Experts of a small language model: 40 experts in each of 12 layers.
Below are experts of layer 7 (counted from 0) of a mixture-of-experts language model. Rows are named router (the router's row for the expert), up (a neuron's input weights, with its number), down (a neuron's output weights, with its number) and show model dimensions 128-191. Each number is 128 + 32 x the weight over its row's rms, rounded and kept within 0 to 255. Numbers have three digits each.
Before each expert's rows: a language model's description of what the expert responds to; "comes after" lists some tokens at least twice as common just before its tokens as in all text. This comes from a sample of Wikipedia text that the model never trained on. Tokens count by the router's weight.

# expert 33
Table row starts. Pipe or dash tokens that begin new rows in tables and career lists after a line break, plus date and separator pieces.
comes after: "\n", " ", " 0", " —", " 1", " 2"
router:123147096125130151147112100127177134120150190095130142107116137160111181144128173092127186105125124166126144069121141090120063129111135093152150115199151135099137113126157168091149146153169154
up0:129130128137076117151075127110153153097098090148115119092105163156138155106063148109145107102122055114197082125090157194111101127131141205145122049172083094178133094106100167098122057154173161
down0:213039109127142139195130115118119160120119082075120086149087154144180159114090100165064077096093099135051148086100170144125105060161126219186139131146122113184159182089152137136186115169148153
up1:120075129118067139102110133209146152065124055124152051089104167191095086161177105187113089126132124125132081158128115123108126121138124171156157117128101119125104084139110129162150043162053072
down1:095143089166109188199135124137155114110137127096153134162135221156095145147136119147128147120125137133107143097083120136128156097161099147058140124145143126145131210110149151095124125144127125
up2:070133131175095142141091151118074141177177152107148084161128131193080097132197156118121105085149080043138126083114130106104097106108141098076161137132144232122125119158153118135150152111161105
down2:109190106132134174160162172162147083125144146200141133143081166178160145175132076113166161111086096127139127144138090050079162152141188123144172153145115100155128178114071121168124067121103176
up3:133158102111137124160080064119113126095141123130144127144083130113196133159093148129104120065138111144137084105106140102167175108134062142140180113075112114171088135104164132106070116160143109
down3:119125140098122110163132104138099068138140112130105104119111165134183160092069114117178109147104139098102162139094128156143136079132153132153147133131080080126136135154107130153140164127133164
up4:143115146123022071123095084142124125102209098150150166076117131140089127083188128117183186093085152166137071182105126080132115149095140129108186133161126104046073115133173106118161092187098124
down4:120132116106122184171113122163104090167098156116091175090169088254115097118133103138085115184160123159135146110130114099169134133148138151115113094175147116161099120112138112105158129172137133
up5:126193124107120154112123170178077153131105121103149154109120094161063139159145146077098099084125094109114170107187165122150136063151099117080099129082150114166148095145135039150122196183152097
down5:152143023144135168174109131085124154121090165124146167107153174123106126089116166115164152135100100131090104099194083110165140161140079095099172125111136124153150193105156197102156126098090164
up6:108107168163098111138120075089170107104179145085160156135126143112151147150165172091051163092126128136130113126159215105093097121169151112135182147096154216111033117148133128152156146143094146
down6:148142161150114116067120072122156174150171149151140209071080106141111171149100116070133170074077146163140105118105136118142123126110106129154131133163080105121086161105106137121136119145116110
up7:126145103126133145131131128169124121108123128089168133140121112075141124109152141058105123135063132138172147128119133151100127068081121120185132143141116141135128119140171124130055147201166131
down7:118084095138126162141155111136129173182146147100127068186134200095108138072161128137123108144127147112149103160104105130105193183157180145123135134177148153107148106119164121136078099167162165
up8:137115127199141103187124182156106146117117149086096080142138152172127086105099119133193125115149142161127180195146154127122090109190119156142157129157133137177144085151101129082095151124112152
down8:153149133176120141171138124164126140171098114146148168119172154123120093099116112163145189079164119156128114124111172089097144075091118074115099144056052124131157147109157109126138094180122117
up9:124176139093094137143156194064091122169137092077102107138044093094145106169110091140187185067091181158137162088043116121119158151103090103053155098131147159128145154129164178132108140166088124
down9:108143169058107149134214110179142101105081183205099118096115120176096177151129131182095160141127141109143149117142106094142106165090152119160175181130173079136159127191182174081115098133159110
up10:130117146123143144032106121112171120157164150114131115189106109159115111197135114131108140097175157109086107090124124130210110115106136138106130162127149083097176136129113145094104156162117149
down10:062111110055131157143134040146126077103093118148149141092140077146171091176112095126152140088158120146129112056125170091089069097168120052095139152120119103114129139115130122139178143161052194
up11:138151127183163162131149139109149167122153129154206108109131165156102109199146142170076138139119143123113143101173109105117127145153153127172081095126096144086128146174094086130140078122078158
down11:110102142071132112101105156153155072127143147143078129177116093130171133117081102091158110117162098180160133184104089131165188074102144120180156133204097075127167123144139135114118156096144093
up12:055085087174121144116145209056156097059163152131105123092125159127075146189114073118151133146102138092120082164071084097140139157134127146182171142117163184130157144048147095081126115208096076
down12:093121164150120172159097134101090151074121090139150129110111099152093075166170163212107077114109150089085153131169132105118093105115097141128147127162100181116146098154136157084133128113208161
up13:157149099154079089116122108102180095184109086077175201164105199127167189118209159134134160113109157087097104144164164141131160076203103143144108190155122116060126135104115133184089168156110140
down13:048066146100104130109137128177104118177100185141207176118199149124130143165122115061147129148118139135074152113136145151099098141148108147132143106139117117121117106097122054148136127155104120
up14:101064130153059147155069162120166095138133145072128143141100143166069130100167136148158082105097174131072148092142124105136156096130098138139089090112129127066165126162132118089099116169091117
down14:136146169202141134146152140095106149068088082148111171145104066118122133113158100143124083152165113124003084107152113076119087080115193205133122149068159153137149119161097102106067104105153102
up15:168139164106184134095163154100108104114114127084127131134147105115160161091160100123135154100137142107107088176121129113103131086173139223132145200055202134111088119118120097111098103109101154
down15:113086103154154101107108118160146169150107097128151146082169135139095116118128117102155163168139125183122122092106099158119154173103158139227112148161100174089059142101107148160083142124164173
up16:130175110087082120085144126116127156114170168116145064210117152100157134110146065157185156127103066134169142158093147133119149140124075108083077145121144126117081140078117148091082120178109107
down16:111129160110134117068118138124095170123071110114085133114088154149108135153101167109109117124135134152121127079081134066113165112085215124187105114115129129121127120171142150114110069125182140
up17:144119152115119123161164193156164151128132179094144181102162139121146149162148092150089117046133131169068162141126104119102126098096125115134090102129085162125129125162066107109129145127168139
down17:157116099111169111116119157088134092066130110166157192134062179122055186149153152185160184181109157148117095127162195130102071168136101125074165087089084106116151097108085148117115194172110145
up18:158115164105128149121133114122146087069152161141162109136177164119131107132191097086134142114153075102051157169159115121147154145159150073037088167168098183146010125114146086102127162176092104
down18:133114126132127150127102189142052142151070151092172102131098129182142119127140113141031104190118170161096147120115122167073141091123109069164141145131080140122163133076095139126122107167150127
up19:152171136241141141173143118090217221089139154076063126170166103159132126142062112094117131077170174110059151131166167165123140109124111084071139182100136155094128123183124109158129113149136097
down19:165083124175121149100185087189137124116099096084124194126105139180102200167117156119160176156103112141151052102135117144162120124131170112161170154077135122098078099143161129111143160122118155
up20:111158096156123110171113092105146119159203119147168100159165147100098160147172093167147148086126126128139143172126147102190121118154087157121118142074132187044090116161136144155130095119162085
down20:029110140170147128159116067123181068125161168186172156093148120154124173144147114128089132080059150169128146068109128134078103161110093106120156133140118089112160149082117193105130144150114117
up21:146096125195120122111087154123103110089090142142156122131125048078094097090118149198185135152075148147091113188098077191118090123090149157144097158091182136087125177149145074065173162141106113
down21:110091132176115159094132171172098089133048077142129082137165083142108160146138160115083120096191105110120139101113120153098085073076117139154159117111118117147131180053134105127094138154086173
up22:143161124187137131152116108129100178116167133140128107139163099110176081134125136206067164118080137162157129099146169149094131072097146109123161123076097125161119126152079159119046092099128203
down22:100127121114127144132161125103157097128132133170136106095099107177117161147146120110153111114107145131147076142101134130113145130109150173129155157127141117107222156163090118115153146100164123
up23:121159135153195091121140127106141140141175125093135082120101152148127132130078187134080164091104161154108147130152128131141096158185131103102150136110168153093097174076066147144162147186080125
down23:130119164103108155103133092094168117064206166130158161130098048130138131119065108100122122078136125132153120156139129103130126142115094102122147129108119096115091131090069166086124156088128108
up24:139157094135130123107099159159137133163138112093129110117103189154116171132201125116080157188087091187096130086100107147153118125079092133153139169088066122130170162084148137136140113208087153
down24:101166086111130130111090186101130109122085141146126074143168135141144158149082129162130198147114142173109134141164124146135079095071178085169143129174151094157105116113090130121165106174093139
up25:142143166101093127110154106124069138116160136145171081165147143165153100049151051129220148073133139150214150134100108153077080117124098170141121225114168063133123161089130153145104129117122155
down25:079132117123179138120094149161143172175022079128094157114130149136139084214114196080142077121189137132094155083069132112156159097125193192162077095120024116146152107187117145147124147105148174
up26:127166163097099150130127113108152078116142170091152149159154104098114150145093054114162154089127161108157096117136111116121168159119109040121152159155153137115224153106107128103126087133121165
down26:090148189135117162139181129123134175121087167121139118084131122127111080118172105124135148118140118092093074121156164099167202120146140160171109121152102164087120129127156115134075090115161107
up27:147169127128106160130114141131177117075088154152117161081075247132107114160134155120185147150141176161144126056113142149124089105108095176070137084124071127180176082129162151142167156127111124
down27:166137140193073113123126137139072095147157103129080112123130109137156129096134165165078089136143100077119145168153146156082138110108132167100103122114140177170075054056118105168126096077096175
up28:150140145167090096155168118089076157136125121125113149132148118117135117108127093111107157144132082134112081175139159118118108112140037198174139164120162103121178153116189114084124111151140163
down28:088109106104144098127106137165175125202102090132151154110140153133161105147088147096141106186118167130072069067135086151138169130140207088115125152097116097161149102173051128173144156144134122
up29:131122137161098170152173115112114130169160137160125122199118071061170027085146075151110194076078088137165183130093136122125083137142130084097112109094125108104081164125105150113072138152097093
down29:117099102153172128119075157142086129100070073142086171147111182096139113183156176129075075156159142083087084106147104114117141071103152109118094114115114176092166064169121120129131146113113149
up30:184124119125157103108088111158147114176160086125151136121081077121182137101155152133171099050099144147097123157170122112142068135137131091032105108080102193103114107125159150107177133155138126
down30:157132158149112102109174090103176129174161128138129167049125087143083174119130150156108141142097085142172127126132139112158201191113193127172142121134152105111076123104119178134104058132158163
up31:146103122166151082142141171159139111093134194082124135184160145131114097141101117190104153100158144125150116130097162141091169133117114128148148139111147109109145161148149114124080201179114079
down31:134128184153165128139107127171134129125134110095087183167142167132157075058105130142151131121112073163123133100134043157105149080091103140083142143098093146122185122139106134184107163125137098
up32:091170129156145137156166168166145123150149117126077122135186105099132164203127090145101126123144189120059095140139157154095143141107186188120095096116187128084111124154143127135087135153141165
down32:128147126118127088114096114153133069128110113144122134163121078100120124152102076101143135152076161128127152088089100152104080114159097068135077165080113147106166129095068066067137160210148217
up33:164137115138079082151114156095144106051128133149040146110103129180158119094138130163164128100134119160177111090116200141174187075190171175139103088120141119129140136131134143190069102153105124
down33:098106122184157128163219116120067161166125145164146098167119139170129119082111098112128121156120092139131115164089149146154127093158143143115165115100133117094182123090217130148095194095165139
up34:158089117087088146163132093167125125156160172041098157176111109123099102168112151100148111072081165138133114106083134086149154154118125136133130143178167153093141185206112128154108100196095087
down34:152168121118148084129092189120127137158073125108159103217149126136087073119132110096146071147083097151127130125168094108127125119157140143133173090159112124168094096124158169236150116130154108
up35:129178128139137135130142157145100088134129176140058157137155133119050140185192137123113142136199156159145164115137074178203145135123112120133114139053152133162128111186042147156143157159095097
down35:106129121168156152108123050151130148135055126127151127090123160091137120141104088073109171079164096179144105115125137092161149168125106090123123107130110142110111132089158087139148155168138121
up36:179083083159217096167133122114131108138094084082085137176093104137082141144121172136175125119182173147136133142121173144107128111075114138127150133144130165135133118110084162063132078119134148
down36:092128143158144139164108147171172108188132167165138123211172073075049051121131144075159199145139125148059135139166105099127173124140111117183074145141145098113152098148124141121080155081151158
up37:103089163120131131163121145123156083094130075135163163093170123094211151138193164150168141074121156049139117155178179180102134103110133171142090128073104143129106157161045136184113106140159138
down37:081158207105147158130079127177156115138127059171148110150102116136110124140149093112184109152075159115087131125128105139152067130108118148169145158123122089141130150136102076131213108183133092
up38:147155141205054146116142094095093072131115064089101133173121134118137080168112136124080121090146166130145076074129126105118084152118113140104132063172157142108171175079103082135131136111093128
down38:084120175144147134148162151193108052093164170124122087103066094169170087117149144101127117127133092195150134142145088129135068105125126075096111127134099118151097213146111125173169131146099146
up39:210148128202091155095125164100065153110141144124110182116109140101138076113112148124157164123112107121153151078107114181142092044163160116125144121110165184141117168149158060135064162177111111
down39:136140169173095143094124149184138132141093123078122068083168088173092132068183144107158150199102153078129155129107132124135122103086124109119133161118145149104176144126145067052105165205123149
up40:120149158089141150087163120103139073108083111148182146204142106066125158153096099155133186103103128139141127119094160139121167144066058134159211098167088162097114136152110134150084125193148056
down40:147132118125127173106152167111141098101122047091022162113080135113126171112163162134123111162095137143104109088086145140119127159171136173125054147091125146176137098112108160111090119129132141
up41:159143072104159100098112169140126152182071116152101137079174140070123110124126142146125109129130129136098167128122076093142158104119150158128092101125129094156062112164152193105133165174128105
down41:127118132146135127125107139141135177170122144136124066065086144085107116083041155120136131090177093128194189142153123140146138084167120129108182099102105102112129093129112203049088160157146128
up42:170108153117136105092155098115086058117101092090125163071156157055068125190102193219126088173180146113157125160086084165159154112119116129113119089136180094166117184140076120163134095123127113
down42:115114121161089106067131093133117092049123072127101152146142141049185104143129108103206168139131142130111088090100165075126105110110138113109111126168110191164088124122165078124157157095092154
up43:072120154143124149178152138059146108179187110102116137149090123097118134127188108113075104127108157160135144114123149096109110158114129121133220116091126175065097158103158129101175169105149110
down43:100135159107133168127170135091163100135101164169136134103133104161061102130129153164119115101119158088142102130104142093183124149120148097107122180142176157142125138179131159148070100112110075
up44:089119063175161089157136118138077098107086126164147144135139054050083148130113165134031085180118133183122120120172084110170101103141137172163153134093090126127127102141134154110116112142114094
down44:137122142147116076157172080157185112125128090135121092123089106140152100174084078105117121153131133091191089155104171166165133079170063110131113089182096125141112149135097082121138066162104120
up45:198126110118119104145158170131157082167128134152155132120150073137155095118133114161149149119138130175081106147132161128130150116146117123128135176105143083085106165100138127066138097197091110
down45:095204152193132157083166100193154089107128140151115110090110145094125168186059181120131135142116154225111155090146124093134164166096141125131116149167129118104111118136147104111162074128158143
up46:105132164111136153096112132164137151136057083116104159125177107162124144180154125105080199111183186132107103100155119080134112061136072145136105135129132134215116146177146091140131141151130186
down46:132116151175161098186120115153117103142125147146187089141105159097137130115127121127125164149091152164152144167136094077129065177130075145137145102132094111136106139141137108116110126145105136
up47:184125141113124080128155191109133160059135136136142146127087108121120147088120084064166125124179131111158235121104172133153100114097129118144125102077152127170104116140182142086138104123191071
down47:138108143086179101136133051114183141110124091128112153108084098098112134101088149179143129154141125149177093118137169111153105168099124135109123151137167082107133148140110165115168183094118127
up48:143116135118149160146142122124185145129142155125108085124119176071105104165120130159151139088125120165149121075157142131114143118161108091096101082106095163116145131108152100107138089113118158
down48:119168140183096152124127114099125148112171112123088113165102083131175182109077147129185150086034117157184163122136131164126170124111135097112163137060160096118146120095128177084113136104156120
up49:163109122157135119150162068102150147068137149160142109162066136098149122081131074130141158131134072111146160119117125131113154130134174157172150147087139159190105129079080088120124142164114159
down49:106164170130157101039080200172131189171108111108132125117092128100139110175126111072112139144121117142151055088140116110149173071159151128186081105108097110074089146148115156182081134139139189
up50:090123096136097117140108086191161178142100118086163119143123153118103050198143158119119135132154073168159146127116129164163162072112149198136140132077093117100095071115119119119092129137117146
down50:129072088153143146112147160090116129115122110123122109187127143099179164125089136086130119114098167147160187110080068128145150027107151185180165116172082096124058152124117139104148133126157162
up51:188123099112102048109136166095034108131115154126184147110117090064124131105085129106149126136116125151140102113075149081139164140143082125151170091148075130185112192114144144106134136086083109
down51:158105154157186126090157092104122148139154093162070118142126141162115068157147106132127161141108089120118136133121152140098147113085138104086093095077116151156131093065134126179181104090151165
up52:122158155119136137108152136134154157135164128135090108150062191182099100174198116160081105105146133122113115088107116139174138072165092146140137124101149131152143108135101118120175140131112177
down52:131126086165139125116101136113152115084165114146131146109062136155122111189137160124105151086161135147146152096185098179072146079124105123108093189082093118127084073119096162115148119169084173
up53:110120108141170173160106179145144113148133112206074112161156097127124153191120099057153131120127209129098114056048155154049158089098123151121130068073135136107117103135142125177164126120147134
down53:157148123167179078145224057123162140144106121180147194135137116112090146118118128175142189129137156134144099110069079155089120132096096118143133191151105116139121164106129123152085104163106151
up54:093173166183145108154168145140134112091181130141113095069144207194147094103153157142108179166123162155104158150175158146132142128118153094207093089121117065119111124150162125145113111096123157
down54:101093127112153163062070166109140157191120101143073134140135142109126096097110115083192089136153134139180120124116136127136180115099169140145150142138080103152145093135127142088146137148183068
up55:125160086096063128177151098162120178109099123132083118153101155122082132133122138095164126113158158178085128093135131202195086183084159142156124086144124136106121132161103190068117113163134138
down55:137113123107148168165161116112124134111100210119142116097134109151159174128075136047111165130181151134186128123149158135128134154119206082135109130161146141089121169142118153129106196119187180
up56:116114154094118121172094127152160167160139092119196048140176158145165162074149098186127109151110041089090163143174128148155105124147161125096150142115140136117056126159181128116111141182147185
down56:108101152136164111083135113148112095091128083123195067140110099106135182136125121120095121134133179131096156161105166143127106074122117174162092126110182122129127109080131148093121144141135146
up57:154142149101119117174123167086120113140212146076117155124097135140129152151181110122095141147159116153140110148151186160131109170094101102104230151109158160121125170101193138096144159171156093
down57:094109163130135125094150085107195110137118160165155163113099146155112123117105120130159090092153153108093103146127197124165116181048140097142116128149131124130113117120082128140163159133080150
up58:157154105106098068152181117119092207082127137106064185173055061151089129093168170133169127139191157124121111101107167127083124039131111183129127128127114105107090162156176053174113145135077122
down58:151129127145153092157156102123108133141134136120104209162092138170134092140165106050149107155149080169157136170178123165114144148191158128106116140046162143194194097115205128083084150115150115
up59:171110136146142108151154079085092177120163169144152092162099125134110103115092128149115168142088183128080113158158154126103120133174196154144136073107166087135089095166117149091103070092099130
down59:082173159188173073095174141105152116148146098121121159137125115097127132107117083106132095134144090166169126151102063145118122101133102089168074125183090131093146176175153113097139127131083132
up60:161127104193171093134144183085147136129129097109147145167067162147170122097157182099111128085067093181123165070122170117195078141154114126092177086108124174174122100167114144117133095151145178
down60:099116157111137159077103116147167169183183102147079057131108113085134181111133080120144143128170076132144124142126178184168150177162116082127139119130144106102105052107076082131139158082065080
up61:119143157112082170078112167068163127148148125116125085163170088084166138124170075126103162151107129149135157208056099109121092126132054142100118158134152133148116123083154179118127131157097133
down61:132089161122133133124153099183094124092121134153142119122123156103155125186101138097090101125157143077140151137161103092144142104128137138158109132150122074127133120197115092149122093124151131
up62:136112148171198162151173163103193117107147128135096166096100183166180167168176203150041082136118105137115164142135130129146141154134186128153162158119081180157098133169144127062155092087107141
down62:087174115095106149118085101122134122212150128138104086147115063106103109162131109127172156112097155124094125116137158140128116138123066110123088155123119125105128053088143179150174173151116107
up63:192182143150139062153115205110152094174079114180131128078145093082123138170118138150086123130118151142095092156190152141170063207199155120063107121133156131121127187168144120150164101199145081
down63:095115137101111112077139088199146111127186200118143114106095146150153210143126128149143124109107105123098202143154177159113087158082100112089119124089085090142091124104124158113206182128111151
up64:142121170108113084170114105108136134110152113141201130094139223126130104140115117165116145095078109150124160113120159131122132133110117134145112109077135124088108184151174163122109037132113112
down64:172132130130110092163150120099121134103172124127154148102153152100154171098140138156088086119085148152152127118113183161116148156112149144105132092129114086131182131106088141155127171132157126
up65:117146156125139101111161140083148141130179125125216116129090154102194110131097061126179114121140099112037111202144121133147185141132121111084120101113154170097083082101122099157097094139131077
down65:127118136133079108134061120155115131127121168100123162143145164084096079167154171171218180122068157124139142093170157156087127146176137098208134146120096131158097154134079131052148102076106161
up66:152181086094182129183136152072108141173164100170038115169097118161139141156077102099104112115099142170115204152138151146107133108204150144119138073151145121114111144111154117160179135156164203
down66:120160112175092142163149127163128124157131111161113079073132121203106205135159155108099084162104139134110163116094079059142093206111044150155158178186119168098163118158160137124167114169141185
up67:127121163155095164091083057157164097127113138052148167126103148093128178154206113148100127085151094150149121127075164152118121123196110134167156123128118148126088154077130156132136137156107089
down67:088140144146104131160170115102210120144189118089115121106116141115155133085127116147171108146136139130118151189069143150176176124143160103156139133115137156109131131137077109099116135075123153
up68:133096112102144139137133132108128104174180107124106192182155154081157124131112062109149164118133098123168172149133135117206143104123076159089188097170170130107098135119143125126146154159166073
down68:128130126133125139154146114086192141125101083131099158073126089166081077150152196133103105164095156164069123110092161159168083156164180139172131110137128135082143123178108200132120135134095196
up69:091202119132140148187151113158130133134117153111113155052125193129163051149182117161188138129190142140103141106080087136127109120132155135176160089143133114218132122158159104158132152114122170
down69:152172125159084173126130225105116138115094054109118140109119115087151163119115121121095121199155141087158195107103142142050156111100115144123116071113120144201116032076138117140119130101129124
up70:162084096147110126164225124101059183187089087105055166086093155146106155146098067121123110113149125143116157102095184100163178200149083104115157136137110144134114126175109082124124094145139086
down70:185166060125104157158138134078176149137060194103069123119148121077115112114125091166152141144122123114174107094191137077085129080159098115148070132118147152181129144104161084122186138123114108
up71:144101111137078137122133151157180092165151103142073088183130133090072091197083125189164159151112132183077182123142139157104061069208138122120089155186110149143130140134171176056075140193127142
down71:128108177155099068128079094163111091160175168130188125135098145157087176182128109168101120140135091152122184111157188151087138099154098091121152124121112111133164143127137162138090163161112151
up72:168096131150119147122137138165164141160151157084129054113140172147134098094116113103138113172074075164143118137148091152099136108175097154136134129160128151085159098097102130145196083134174134
down72:140124116127117089127093161176081117116064074168180143163144146092106119114135109170087116126118124118119114046167072099111144155115137185189146162134147148149088149161151168118105085145088108
up73:167150177158204087157077177130169100169158115081133177139191108121108095185126165176120124123172139158088099115108131094107168100095145131147183108138117158090108129129146130146101176113130125
down73:136145112102108120117147112191106086093104080185092129139161092092124106118122135119138117184134141101142170121137114133166115159159126137157085147173116119107166085141086147076134147104185139
up74:120153146124134133133096199092102129128142072095153147129101137128172112080130062164131144103161118107113122124139121115108082181133118041147174176148158186162129072179149080138038135131163126
down74:115138147129088108155084151196057150141061111121109116140100146160102129165101110186119148075089117166117109124131136094188171148142140153110078141110146157103162088146129100069126105158074134
up75:104120132103130153113138125188125127135162073142133073164069166158109123163174085138148115149124085076107145098163140134144102132138097187149104164060116186127141124107103117118146158081165130
down75:122108126165114149145069172110107149102135097080150167125128184132113180146153097164124111146089155131120125096115156169114103169128128100072092153133142149147124142113118129156116135114145189
up76:178148142146151133159145125118116128171101128123175181107093184078146137175093137113121122094137124142104097114100166135088173088100129103170113160113131153101118139158170140130107067184115147
down76:122112112086083123089111121117155086196152158140127110169137104150130114131181107149144164132118138141133203076112131150102118154147149134091097134085091150175136101096133142117118146092110169
up77:156181144151152141119088208089150167109073131089151150124118116114192123146137213156081152140115220192073145187095182072092081133144153098175153114126109127150104133122168153056110125116105097
down77:115141130120088137104145048172117118151186127198121147116141099134108169102096069091141168114150138070079108123136135157139086151128084114189111130123171095078091104096154153112142142117096087
up78:151099112228178107104110107145161086151113123133125049068102127128135162078165171156154078141175120151168097088117138157150147123131142111191113151108157098111103113148147149106123163136096109
down78:082172114054103159164078129193110100103103083141125130129140166141098147162121163074123137122154141160075156076115102071113119123095100034113048152132170141085055172138148106162132128106104098
up79:105125093160090139059181164157126151156110157103098154142084171085105167137113106085082098112177096157119159146093123171189126090162120141147149129142125119117173113135133140178116116180107075
down79:099133079156104108221066143152154176147135115101080104104113142138112052124140143175192112122109149103150153155127090140145149160133152112133143162127116168123117041106144139138084158077151148
up80:107154101125178121106083104150100130147146143116109142108133188075127155145071128130100123132153162210125112108158149164193121092155154077112136098143164137174144121203149160104074191131132133
down80:099108120167086109084136100133108163128175146106145108147097112110107150086115066123156143120136137119099100149091159126134120158169049101097147119142151161109189100113119136134125179110126221
up81:158172119073091110084122148133135161104177136110136139104112113116105134116131160170117113122139153133137043102157191072156162140166101142141130127190102124125101147143181133085122118169144121
down81:157091142125102154147085047124117124131076123142147089100108175164162118146102156113130084126115140138097152127128123163073126085178152140134085121100075060148094146074112098175145170116136158
up82:151138130131138130097134142147134166132112139165090124179103087154157154122071103130112086104148122137122108141075117114086177166149097145099127069088090176091115132110130168139102057141146133
down82:124188062137128083155140151194145091073074213200130157120156105108112132187140158123160094167129122093181157127189074129162127134128137154140107145141147099102176062192199129116145078136123119
up83:120139113152084199140115080125150159139120108093078118202145190196065172136117132110153086110124091103152160063134117097116147147106185120158136043154122193113145125148200144109128105112146163
down83:159158131112123092154074121144095164197056152140118105145141114129101146074098141132132098111091160147109165099106173101088096076130139130117123138150145085106142096168131173151148147126121135
up84:108127134150124101096137125149154144170118131042127110115067166112148155161126128156111104095122054115063119131081120101164171148111161108092158113173114087125165095160139143103104068123111151
down84:164138071061132151158124090136144122132126154120119126120130106164172107126060178129115144096094177137102190084098132205129107097194104103136138183146148100141064111119126096061156091129161104
up85:149128100101177146135164178124118133171115165142142051106101099160094120150140179143139133182120169172107146109068152186169132171120177106143178182159142129191147182112150094097114060091131120
down85:152126159130154188152156122196082113120069123136125135153130167152128120155081073125125164124149130094143193148121131124154173136174143113118131120098145112121141129158171103165140143122124098
up86:104113131172134135112153186131118113181089162075124196141210130035126162165133102132147090107110097156144123138166159162183116115074088147137191084110114114175172127104181121085160105092114121
down86:142124096083124175159147086150135135109046106103161160136107056124099175124042122113135104137104087079136171122132114066110161099084105145138153182107086150165121096089111073111195108176123114
up87:160113087096131141134165121107138138088097168085128165118133114095030135194167173131102110159141131134063105152097199149148134206067128134079171129148133125150153095138153116192135162190104165
down87:093149147112169139093094164144146114170111187131128134141110092132165164175097103139103144215132153115131124119115171185150114132128123141116139164149084133229148111143167133202186073162096143
up88:146090118067079135135179127161092146169131100101173115084157117090120171108079129133116140095107105116191166116115141132111185107120074127101164114121107157146126165171165137144155120199129163
down88:168115100167129149149154126106167095171132173132122116190105133122107120168147122094203157098133115166134136159107155140057097151150135124084111148120127130115176151122148152113147087152114155
up89:165183133156123084167142118146103116149125105114152179184068111115151174046139161125095113080175073118152160136154136122124064180128126108156166147083075132110067120138165133162084171123114122
down89:148113126117191135171088154151128115137066132113099112150107086209118162128041165138078164162157094163089153112140114121185162064172167111097101172143096183126175115166124168103193146146125138
up90:168109145101146145088185128135125061152138177067077160190124122098176089198116139102109122080183081104100139103093131125134146085123105132079150160130089117127161139106148150182131131124152148
down90:074100138128097151121180089122114172113072120149145141117054130157133121125074162102132123086177074120111088083112172102156132109156150062099160145130120132155165116125158164133210146167162108
up91:134136120157143102125151137164141120141113152130149170112094134084103107192101109153147170110155127152162124139100094096131169159142144082187133111166136158133172181116195118112091089145106067
down91:083128169129095139153147121157135123143133137143110103106139111100113112156188077173116168126143126110142121124135155126138138146108144158108088144171124152137173094123131181120117146113160109
up92:191155123185145125124232134129111148129091172072124081141125125031145112106148157148195169179130135188153089143101167130101128120170104142161151189146116109117133189153164135117102098117081110
down92:120136146151119168092148159139167124141083135099093112180163208151154114142103140128127159142176079126189145043137180145137145105102119139128101136109116157155164093178125074125168122163162080
up93:112098123211133096119149114150176146128169147135078077076183132116102164114116155181174108113175095169164152137151089145109115093121116114134070163136150138117118113155103100084114150121137101
down93:138118077118129156096142149124066088173126130178094195117135146076114093148105157127104143118135050126082137132127098129115118143117153102166123147131182132133062118155123133136137166078145070
up94:198064077119076151115068067116113079146141132081121116094123159089167100127148099212150094067153140088169110103139134201157115102141105119144108174071164112153125137148176057131179162158121098
down94:105117081112126153126103111138160066159097073092056172167180096169112112117056108081132144119097083121153104089137136077090123084115088095140127113113094078119085072104162166168223161150138156
up95:132212159158094110184143118106134127126154118109118094121130188125081130164156090185097139144083117136179198157143127099136105128146135187139133156043129146153113055128197177130114062134101118
down95:120126110128079130130100108067150096074190116140126120163070121121159175125145100166148122108100151151238130111168107136108162120140125109103144103117138112125115135120116171125130118078110111
up96:143153185130111157078134114153115155166112086095116126132124189176146172087170083146146142123180161082141071100093176142125156111166094166107121077120062141145179087085128155118173134140080120
down96:154176092131156138156094053128070116146122097108113126114178181119121173164176149169120135171136119117112182131150125054155126128173186123118176092092134100162114086163083149120149094148084092
up97:062075100110198115121076116154111106132052080123114145128079103090120156099167135094095128107162060038177091109160108150080120190140092129139148179154174114190179136111140112123135178170125125
down97:144104159126086161129043149148072075135103137111152091095144102123169133110095180122059057097047109116208143132173120116071130135153105151133072132168127135141122083147134153104163118148123097
up98:124099093173138142169084179090147131152136101100166115118171161132180148108173156118138082145116122077151086134097115148141139159087187104104167136082163130138097138169144069108144160080101146
down98:097175100141123133164142136168077100146096061143077148069143077089178115097118103140164107200166112089138149132150164096117084129140099170122095078151106037134162117081115139143167114122114116
up99:122210120116131129099155123158142112119160148222140129131094099113116163138149139120190163160150141162097120157130169117100122208139181085078136220142160111097132116107170134133040126163102135
down99:123085160122136149116084095147105079160152137083097140197150165082186156140113117125167158166097092070087157121123123168166170097098105098119084120115148150145118170120150066118171133130121171
up100:183135132105139104076110087079124140097105071136138090153081180126154107143048143140166083129118104101084071122114156119120148114182097135123035127162113152123114142170119154081156153111188139
down100:077106151082125136168160048142069153100122094143083103090173127104107124173149075140079129138094148126134237096119109150126121173169088154125118128080136090151097142088144201145120142081146120
up101:155168134166201109164094109066124218136147131117203132175064101165117142164139094114174098058111151151119129188121171129085135160126146132122168156129086171070129122131167135056145075164075082
down101:122161149081043134100169067150145083058127154103152149134171112133057069160124116146124138144134111098193119086174152144122138135116138135075096109103145087125139120127184171157078124030116137